config.yaml
n_layer: 10
d_model: 128
n_experts: 24
experts_per_token: 4
d_expert: 64
d_shared_expert: 64
activation: "swiglu"
moe_layers: [2, 3, 4, 5, 6, 7, 8, 9]
router_score: "softmax"
normalize_top_k: true
routed_scale: 1.0
balance_loss: 0.007
balance_bias: false
router_noise: 0.3
router_cosine_scale: 20.0
init_std_router: 0.0368
lr_router: 0.000916
n_head: 4
n_kv_head: 1
head_dim: 32
vocab_size: 2048
norm: "rmsnorm"
norm_place: "pre"
norm_eps: 1e-05
positions: "rope"
rope_base: 10000.0
rope_fraction: 1.0
qk_norm: true
attn_scale: 0.177
tie_embeddings: false
parallel_block: true
init: "normal"
init_std_qkv: 0.0424
init_std_o: 0.0527
init_std_up: 0.0607
init_std_down: 0.0607
optimizer: "muon_variant"
lr: 0.00599
beta1: 0.95
weight_decay: 0.0
lr_head: 0.00648
warmup_steps: 50
schedule: "wsd"
decay_fraction: 1.0
decay_shape: "sqrt"
final_lr_fraction: 0.0
batch_tokens: [16384, 32768, 49152]
seq_len: 768
doc_mask: true
train_tokens: 218000000
steps: 7423
dataset: "wikipedia_en"
Below are experts of layer 5 (counted from 0) of a mixture-of-experts language model. Rows are named gate (a neuron's input weights, with its number), up (a neuron's input weights, with its number) and show model dimensions 0-127. Each number is 128 + 32 x the weight over its row's rms, rounded and kept within 0 to 255.
Before each expert's rows: "gets" lists some tokens that make up at least twice as much of what it gets as of all text; "mostly gets" lists some tokens that are sent to it at least half of the time. This comes from a sample of Wikipedia text that the model never trained on. Tokens count by the router's weight.

# expert 0
gets: "k", "an", "ard", "ian", "man", "ad"
mostly gets: "man", " John", "ister", " German", " William", " Award"
gate0 [129 109 173 121 155  88 137  50  88 116 140 136  23  99 178 139 108  96 157  77 165 116 166 117 133 130 127 162 151 117  52  91 110 135 121 125 143 120 144  88 139 106 101 113  67 151 126 104 108  88 161 126 150  79  92 124  92 127 119 151  57 150 153 113  95 135 146  83 134  98  96  90  85 142 165 100 134 107 171 124 184 129 119 163 105 109 123 160 177 180 110 152 116 148 151 132 182 122 128 176 117 111 139 159  88  68 123 100  62 136 128 115 135 155 191 150 108 147 175 128 141 109 127 173 179 180 162 149]
up0 [139  92 144 102  68 120 173 162 166 166 142 134 168 103  92  86 101  91  99 159 159 142 144 119 106 162 114 128 188 101 148  93 149 151 160 118  95 161 143 102 132 119 129 133 124 142 148 164 130 116  83 125 118  98 119 140 110 129  39  87 134 131 122  90 143 100 111  80 138 171  91  97  89 118 137 149 147 167  61 127 111 141 154  76 152 121 209 109 101  96  89 136 138 130 181  34  65 161 110 133  96  95  99 137 104 202 162 116 167 162 132 150 139 120 121 165 126 103 142 101  97 166 190  70 108 164 141 172]

# expert 10
gets: "\n", "==", "===", "ri", " ==", " ==="
mostly gets: "\n", "==", "===", "\n ", " ==", " ent"
gate0 [104 133 101 152 115 123 120 102 165  86 163 136 113  94  92 159 114 137 151 176  96 133 133 113 149 150 164  83 115 164 152 126  69 161 157 125 102 169 135 221  77  84 123 161  71 122 192 132 122 130  95  91 152  88 168 133 156 145  78 174 164  75 133 100 113 179  91 140  86 135 150 126 150  84  95 153 115 114 139 110  83 102 136 114 123 133  99 171 186 105  82 151 173 147  67 160 122  58  97 157 163  97  97 166 118  73 175  95 131 123 177 185 132 132  78  85 134 139 136 121 149  93 116 133 109 105 157 110]
up0 [115  88 156 148 185 129  82 178 161 161 110 106 156 213 158 115 105 108 100 135 130 170 168 102 181  73 121 163  74  96 155 144 216 148 167 134 146  63 140 175 101 164  83 232 185 177  98 100 105 128 135 142 135 104 100 124 110 128 159 147 101 137 132 147 130 154 129 130 127 138 144 110 126 129 156 106 125 146 133 134 130 118  98 125 153 103 193 157 141 137 218 115 112 129 127 162 111 155 102 146 111 134 172 106 131 144  82  88 145 136 122 113 127 167 111 138  96 117 112  53 146 131 126 104 117 133  57 175]

# expert 3
gets: "es", "ar", "S", "R", "as", "ation"
mostly gets: " States", "earch", " USA", "ures", "iness", " high"
gate0 [151 117 144  94 112 166 129 170  88 141 112 131 178  94 125 143 128 136 199 167 160 104  99  78 100 181 131 103 140  98 122  47 120 129  79 115 190 217 117 136 153 164 111 126 128 121 104  78 143 103 124 104 159 147 198 137 127 155 129 164 115 157  85 155  97 137 198 112 123 124 116 104  93 133  67 156 118 130  44 155 153 123 123 106 120 144 128 169 103 122 125  95 142 142 114 103 177  64 124  64 115 110 145 136 159 111  69 124  63 139 143 143 147 170 140 151 153 189 126  73 133 171  88 115 116 161 143 121]
up0 [ 79 100  94 113 151 160  69 179 163 144 123 129 142  58 133 170 163 137 153  55 149 163 103 171  90 142 168 126  81 152 154 143 111 157 175 165 106 117 117 169 157 105 159 108 136  91 148 126 115 157 121 166 150  87 148 156 133  99 135 116  96 152 153 183 129  73 145 174 186 119 144 112 129 141 113 119  95 170  84  84 139 184 138 151 134 115 124 144  99 137  98 139  86 151 134 120  60 116 172  77  76 109 128 133 145  60 195  98 111  82 100 122 174 122 150  52 143 180 124  99 157 127 114  74 118 114 101 109]

# expert 13
gets: " s", "ra", " \"", " re", " pro", " ex"
mostly gets: "ra", " \"", " re", " e", " pro", " con"
gate0 [149 120 152 126 133  92 161  92 165 134 138  98 175 119 122 101 102 144 153 162 123 121  79 128 143 167 143 153 129 137 170 172 158 118 119  82 181 132  85 186 129  84 105 118 128 161 126  94 129 127  99 126 106 153 117 177 148  53 116  79 183 181 204 114 162 172 147 126 123 187 205  99  90  96 133 156 117 102 151 141 131 198 122 150  77  78 105 131 170 102 177 166 143 141 171 106 140 121 128 118 134 196 121 160 122 136 107  95 121 134  86 150 136  99 175 164 129 199 154  88  77 166 163 121 159 140 157 157]
up0 [109 123 165 153 153  80 134 134  71 157 163 139 172  43  46  82 116 123 115 108  90  51 164 138 159  81 104  98 124 128 129 125  86 141 146 178 204 112 140 130 122 124 108 178 124 159 202 142 152 141 139 155 152 132 108 150 116 120 176 116 127 155 159  99 169 169 139 138 135 134 130 125 135 160 107 113  88  75 123 169 142 139 120  88 126 137 122 116  74 129 144 146 141 112  83 105 161 172 123 119 147 129 172 125  99 110 136 139  61 149 138 144  82 162  92 129 164  98 171 102 227 137 165 138 170 179 169 149]

# expert 19
gets: " p", " P", " T", "ig", " cl", " Ch"
mostly gets: " p", " cl", " out", " De", " up", " inv"
gate0 [150  91 103 205 135 198  45 146 146 161 116  66 120 157 180  92 100  72 118 129 140  87 107  55 142  73 114 169  94 213  98 184 111 164 173 118 116  96  93 127 111 157 155 145 120 131 166 156 134 138 107  88 155  67 107 102 151 130 138 102 150 129  99 147 105 143 113 145 103 137 167 108 155  91 125 133 135  98 192 109 124 152 126  73 113  80 138 131 140 141 113 122 144  92  81 122 117  97 166 147 102  94 119  93 182 109 170 111  91 154 103 177 122 215 119 136 123 129 119 118  86 149 118 109 122 119 107 145]
up0 [169 130 123 142 123 115 111 115  80 107 131 129 110 142  78 178 168 146 105 113  31 165  83 171 132 164 155  96  62 118 161 160 130 149  99 107 122 110 107 164 159 165 165 115 158 145 135 107  81 125  67 114 165 105 129 124 110 160  87 175 140 106 134 131  33 141 110  90 162  76 172  95 161 140 124 114 171 127 163 113 147 115 103 128 171 117 119  69 115 171  80 117 175 110 152 127 105 153 130 163  52 116 152 150 129 123 212 142 122  98  86 149  69 129 163  85 144 111 120 165 128 150 141 152  99 133 100 169]

# expert 1
gets: "ly", "al", "'s", "ce", " 18", "ate"
mostly gets: "'s", " her", " States", " their", "ence", " his"
gate0 [107 123  85 110 194 108 183 153 129 188 119 162 143 136 116 167 133 143 129 177  82 174 116 123 141 153 153 184 148 105 156 148 126 209 155 149 125 121 107 125 192 120  91 113 146 100 101 177 173 144 106  96 136 154 146 156 145 142 107 157 130 177 127 170 150  97 113 107  91 141 181 151  95 146 142 124 138 108 109  81 127 172  26 143 124 132 161  79 108 103 142 137 137 113 128 104  82  88 124  60 169 145 171 114  99 179 145  89 132 141 180 118 161 142 100 148  84  82  93 112 116  62 107 109  72 118 112 177]
up0 [187 102 137 140  60  88 192 114 159 115 138 118 153 117 188 178 129 160 100 119 142 151 209  55 139 135  92 123 115 154 100 109 143 131 110 114 126 117 166 171  78 146 172 177 124 126  99 150  85 147 126 142 164 162 122 138 148  86 173 134  82 114 122 129 121 123 109 168  85 112 172  96 133  96 170 129  98 172 168 133 154 132 134 138 139 131 105  82 149 195 136 169  77 135 120 119  86 141 152 108 105 112 104 171 117 171 141 145 155  79  72  88 167 131 167 168 114 154 105 172 105 142 143 139  22 118  98 107]

# expert 8
gets: " |", "|", " the", ";", " and", " from"
mostly gets: " |", ";", "|", " from", " the", ");"
gate0 [ 57 159  57 176  96 132 117 102  98 111 100 149 163  87  99 127  82 119 139  75 156 102 135 109 166 153 103 189 102 108 133 105  78 146 146 129 133 150 111 114  90 121 134 121 140 138  96 118 130 107 143 127  63 151 182 113 101 123  97 110 127 103 132 119 119  84 119  38 148 157 113 101  57 127 111 106 121 133 185 141 110  74 105  88 125 195 115 204 136 187 119 108 189 141 160 114  97 201 179 102  90 128 115 116 150 149 170 153 118 117 149 153 163 138  82  71  93 134 133 145 154  93  94 107 133 153 134 163]
up0 [166 119 115 113 119  82 105 168 132 142 128 149 172 148 166 122 114 162 149 134 101  91 181 164 184 147  67 128 212  86 184 107 131 145 112 117 151 105 105  53 108 159 120 155 104 126  62 131 185  58 160 122  94 142 155  78 135 104 187 185 103 166 133 121 117 114 193  85  97 152  92  89 149 152 125 173 105 115 125 132  70 151 140 146 102 161 150 217  85 112 162  93 108 100 160 171 103 122 153 108 134 111 160 125 145 170 149 133 127  74  88 154 106 126 144 150 157 139 105 122 135 110  94  97 125 121 151 138]

# expert 18
gets: " L", " l", "on", "er", " Mar", "ay"
mostly gets: " L", " Mar", " l", " stud", " ass", " art"
gate0 [112 174 134  52 107 121  91 188 187  82 105 101 130 105 127 147 107 108 166 127  87 168 139 119 210  82 137 138 107  93 132 122 142 134 102 143 174  83 125 126 149 114 121 134 140 113  98 105 135 145  84 107  96 168 122 189 148 158 124 176 101 169  69 194 116  57 170 147 145 153 128 152 100 166 122 106 178  88 127 120  80 123 111  49 117 130 106 118 192 152 110  76 187  99 107 150 185 123 115  79 122 134  97 134 126 137 131 152  97 108 155 158 120 107 116  83 142 198 106 163 140 166 111 147 129 160 160 132]
up0 [159 112 124 189 132 170 161 143  83 154 158 150 121  97 142 176 120 122 168 140 161 158 131  91 145  73 121 155 139 164 100 146  62 128 161  74 106 145 127 112 100 109 127 140  92 207 159 144  77 139 128 175 114 194 143 125  69 104 180 189 111 136 137 125 154 124 131 142 140 130  84  77 147 132 130 101 161 215 121 180 103 159  91 114 140 139 133 111 130 134  99 101  94 119  98 118 187  94 128 142 130 171 128 177 115 113 180 132 134 100 139 107  83 170 130 161 183 127 139  99  95 155 106 205 210 120 124 101]

# expert 11
gets: ".", "s.", "y", ").", " =", "ist"
mostly gets: ".", "s.", ").", " =", "es.", "y."
gate0 [161 151 143 132 126 110  86 162 115 127 103 156 107 104 215  97 174 103 168 126 111 164 164 120 149 146 161 142  83 119 130 156  88 149  96 118 117 145 132 108 153 110 106 167 121 149 118 120 132 139 108 145 127 137 116 123 116 141 124 101 144 112 175 183 155 128  86  86 133 135 192 120  38 117 121 184 105 165 100 137 106  85 162 111 125 135  76 141 178 104  86 108 152  67  63 152 114 197 110  88 169 164 155 124  77 120 139 174 170 157  66 119 103 148  67  89  99 111 193 116 117 115 106  66 153 123  69 159]
up0 [130 185 173 119 109 156 146  56  95  80 110  83 122 126  92 114 168 119 122 156  84 147 118 124 112 105 198 146  76  79 101 105 104 126 109 153 112 109 152 190 194 188 106 108 122 113  97 127 176 140 126 153 121 103 151 106 119 120  85 100  68 125  92 100 120 141 126  87 132 145  82 182  71 134 138 112 126 111 176 131 111 122 164  68 131 116 194 139 155 200 126 151  70 148  74 158 101 145 102 143 152 123  98 136 101  92 127 162 151 102 196 106  97  86 196 141 137 117  93 143  92 112 134 137  96 115  92 158]

# expert 16
gets: " f", " F", " G", " b", " t", " g"
mostly gets: " F", " t", " G", " f", " b", " d"
gate0 [146  63  99 146  98  67 125  96 129 161 102 132 118 158 145 100  99 116 154 104 201  56  97 137 147 138 120 113 172 123 151 135  84 139 144  98 162 124  85 109 134 145 106 124 103 210 114 169 135 156 124 153 123 191 121 113  87  84 141 136  70 150 185 142 162 162 137  98 146 142 107 140 119 122 146 161  88 155 170 143 171 140 153 150 128 142 129 112 153 193 135 147 100 116  85  68 107 182 156 109 114 155 133  98 144 129 159 143 154 176  91 137  86  96 165 186 148  85  47  99  91 160  88 113 109 106  96 194]
up0 [140 119 102 118 141  72 194 101 143 114  97 118 168 193 133  74 119 184 125 167 124 118 128 139 125 163  74 143  61 118 147  69 117  92  85 100  64  89 148 154 159 145 135 151  79 118  82 137 134 104 110 127 151 145  87 124 102 137 143  66 125  88 134 127 104 184 100 136  95 117  74  90 113 104 144 177 152 156 135 172 121 119 150 135 108 160  91 177 184 163 103 144 131 129 134 117 110 161 135 153 123 125  80 168  67  62 111 121 161 112 172 206 155 126 129  39 130 133 137  71 122 150 127 124 100 129 108 101]

# expert 21
gets: "ic", "ur", "c", "est", "ig", "ac"
mostly gets: "stit", " form", "ident", "icip", " med", " cre"
gate0 [ 84 108 153 129 112 131  97 156 166 173 145 101 147 152 151 107 133 116 117 203 121 155 148  89 186 141 161 161 124 117  97 176 148 136  83 126 171 148 178 141 129 107 133 184 122 104 120 154 234 131 103 116 131 121 143 192 151 140 122 169 124 187 114 135 129 118  89 100  81  95 126 125 156 143 162 129 106 182  94 107  94 102 129 205 125 169 107 104 129  99  89 161 140 126 101  99 154 121 191 168 171 131  91  72  65 178 157 121 147 122 134 123 114  89 179 139 118 161  56  81 107 145 138  78 150 110 125 159]
up0 [183 104 156 112 105 113  85 136 134 110  94 129 123 130 144 126 148 128  95  96  97 164  97 111 102 148 160  67 115  94  63 152 114 104 130 136 155 150 102  83 146 149 195  87 116 134 119 146 139 116 115 169 100 222  81 168 177 144 149 147 143 153 145  51  67 155 144 197 140 196  78  86  96 172  99 169 153 133 161 135 170  97 125 131  76  80 114 177 139  85 113 138 113  96 162 129 137 125 167 142 186 154 171 146 153 154 162  63 117 139 167 149 119 121  87 147 137 150 124 128 146 111 129  99 164 144  85 142]

# expert 15
gets: "\"", ")", "it", "er", "h", "%"
mostly gets: "\"", "%", "]", " following", ")", "?"
gate0 [133 165 113 124  39 116 109 164 112 139 139 125  83 120  96 141 144 178 138 133 102 177 158 192 145  88 100  95 161 105  79 123  75 116 100  78  97 100 100 116  90 161 110 132 102 141 103 149 168 161 149 195 120 118 118 143 169  97  72 161 125 141 124 156 115 127 168 181 146  88 174 119 119 124 167  66 120 173  81  74 146 136 122 141  92  72 115 184 137 117 140 154 126 147 161  98 147  66 111 126 177 132 157 132  76 169 112 120 145 159 165  99 132  81 146  95 131 170  77 138 141  82  77 169 166 122  80 134]
up0 [133 130 144  71 105 136 144 158  98 181 143  77 113 115 110 138  86 127 161 191 160 122 156 147 138 153 194 153 119  85  94 102 178 135 122  98 126 142 163  89 151 121  79 100 110  37 135 133  80 130 188 147 113  94 122  99 123  77  59 130 111 116 130 146 183 153  94 128 169  94 134 168 179 184 146 167 116 118 147 132 132 115 159 115 149  84 117 134 111 137 134 158 119 149 124 133  66 133 153 111 163 152 157 179 114  55 120 118 139 147 122  94 155  59 154 138 108 134 148 100 145  76 148 171  82  79 186 177]

# expert 2
gets: "-", " (", " S", " K", " E", "/"
mostly gets: " (", "–", "/", " U", " (19", " K"
gate0 [ 82  84 134 136 126  69 114  91 123  99 137 100 117 172 140 113  73  98 119 121 102  91 134 153 166 149 106 127 144 126 111 108 142  46 182  88  63  93 136 144 121 107  96 125  80 107  88 152  74 135 178 128 148 106 117 158 135  72 160 102 101 128 131 164 186 146 169 139 116 168 147 121 143 120 168 112 121 140 202 137  89 111  60  83 132 120 143 143  72 175  93 130 160 113 185 110 184  87  74 145 145  82 148 110 137 147  82  76 136  76 153 175 131 118 152 172 121 153  98 155  63  98 141 150 121 147 128 151]
up0 [108 157 149  87 113 168 144 134 111 189  80 201 106 191 174 143 118 104 118 113 156 116  70  93 161  98  94 139 151 124 163 123 149 140  85 171 167 118  63 120 118 114 133  86 109 104 120 140 132 111 141 160 128 148 120 115 119 132 105 134 152 210 107  39  59 111 190  88 106  71 121 212 142  83 123 142 150 109 191 136  85 135 154 117 120 190 126 128 111 122 136  96 135 192 115 152 134 121  95 137 134 136 107 150 142 160 122 146 158 134 148 110 165 146 102 178 166 121 125 110 143 120 134 215 146 104 163 143]

# expert 22
gets: " and", ":", " of", ",", " by", "2"
mostly gets: " and", "°", " but", " ==", "′", "0)"
gate0 [138  58 104 125 181 124 110 186 119 113 197 117  75 110 139 137 160 133 107 138  54 106 148 120  83 163 188 112 160 152 125 122  98 113 195 147  71 148 159 111 114 113 108 123 130  78 142  86 108 105 115 127 171 151 104  94  86 170  52 134 134 147 158 140 153 145  97 147 109 163 154 128 122 113  94 141 156 182 150  89  70  82 131 193  80 109  76 119 126 132 173  88 105 121 138 152 160 132 147 123 164 144 112 134 109 176 146 157 139 151  79 111 145  91 164 105  75 104 104 121 141 146 107 122 147 222  95 102]
up0 [121 119 104 118 108 119 172 107 185 132 146 115 155  91 155 137  96  89 168 106 115 139 139  95  97 118 119 117 140 148  95  96 125 226 121 135 150  92 112 139 160 103 115 111 148  69 106 120 137 138 110 195  85 105  80  71 127 130 129  86 128  94 150  86 134 208 145 130 105 112 180 109 179 120 141 123 129 122 117  83 191 139 142 127  99  59 124  64 177  85 129 105 120 108  95 176  96 137 129 106 190 118 143  98  81 162 114 160 132 125 160  42 115  67  99 123 112 109  87 172 151 121 156 167 116 151  67 118]

# expert 6
gets: "m", "p", "l", " p", " P", "om"
mostly gets: "m", " p", "p", " N", "M", "ap"
gate0 [167 123 127  98 133 136 207 187 188  72 108 168 113 151  89 190 165 134 159 137 123 163  95 121 152 116 118 166 160 138 131  88 185 157 159 164 159 192  90 156  94 119 111 129 176 189 145  97 132 100 152 156 112 166 136 100  92  88 101 187 112 117 155  95 128 150 122 110 200 110 136 183  95 127 151  95 163 106 137  84 129 143 124  88 143 174 127 153  80  83 113 121 139 144 143 128 115 121 143 120 211 144 138 129 143 130 142 145 155 134 135 111 144 205 162 161  91 137 142 148 128 160 117 123  99  44 180 122]
up0 [112 124 163 134 103 106  98  70 157 179 135 180 143 146 171 156 101 122 126 164 139 121 107 116 140 152 166 135 177 110 140 111 149 103  68 106 201  97 139 174 100  91 127  93 115 106 123 150 172  86  99 160  87 116 145 116 120 133 106 140 144 103 114 181 133 135 187 160 131 125 141  82 160 207 134 213 148 123 110 111 121 151  93 143 119 154  90 124 138 183 191 141 161 137  61 171 192 145 131  92 169 147 153  99  89 177 100 155 121 165 127 101  99 150 159 123 129  73 132 166 113  71 180 118 158 175 156 104]

# expert 7
gets: " in", " In", "In", "The", " May", " January"
mostly gets: " May", " con", "In", " tra", " July", " August"
gate0 [ 83 114 146  68 148 103 140 145 148  87 112 126 142  49  90 107 150 127  50 100 184 175 166 161 110 201 161 147  93 124 203 126 127  69 158 148 109 148 154  79 101 153 183 125  91 145  99 124  88 166 127 119  88 145  86  97 105  98 195  78 181 127 114 110 107 129 179 119 100  81  90 120  65 124 139 111 135 134 130  95 191 138 107 119 157 146 136 106 116 125 106 143  68 151 108 130 108 158 191 137 144 114 110 116 117 165 118 161  93 154 120  97 167 127 177 114  92 108 110 160 158 175 135 123 137 110 160 115]
up0 [141 147  88 124 105 143 128 179 148 160 121 107 106 236  90 167 168 209  84  29  90 126 138 105 118 145  86 116  66 166 119 189  95 165 153 121 151 101 136 138 131 133 126  82 116 138  95  47  85 133 148 138 113 153 173 116 135 168  98 142 116 105 118 110 155  85  82 148 157 103 149 126  87 157 107 132 104 136 154  79 152 143 124 125 118  98 160  89 101 124 131 154 115 114 138 102 112  98 122  87 144  49 148  80 125 107 133  74 170 161 110 104  86 128 128 106 179 133 165 136 127 146 141 135 172 125 103 170]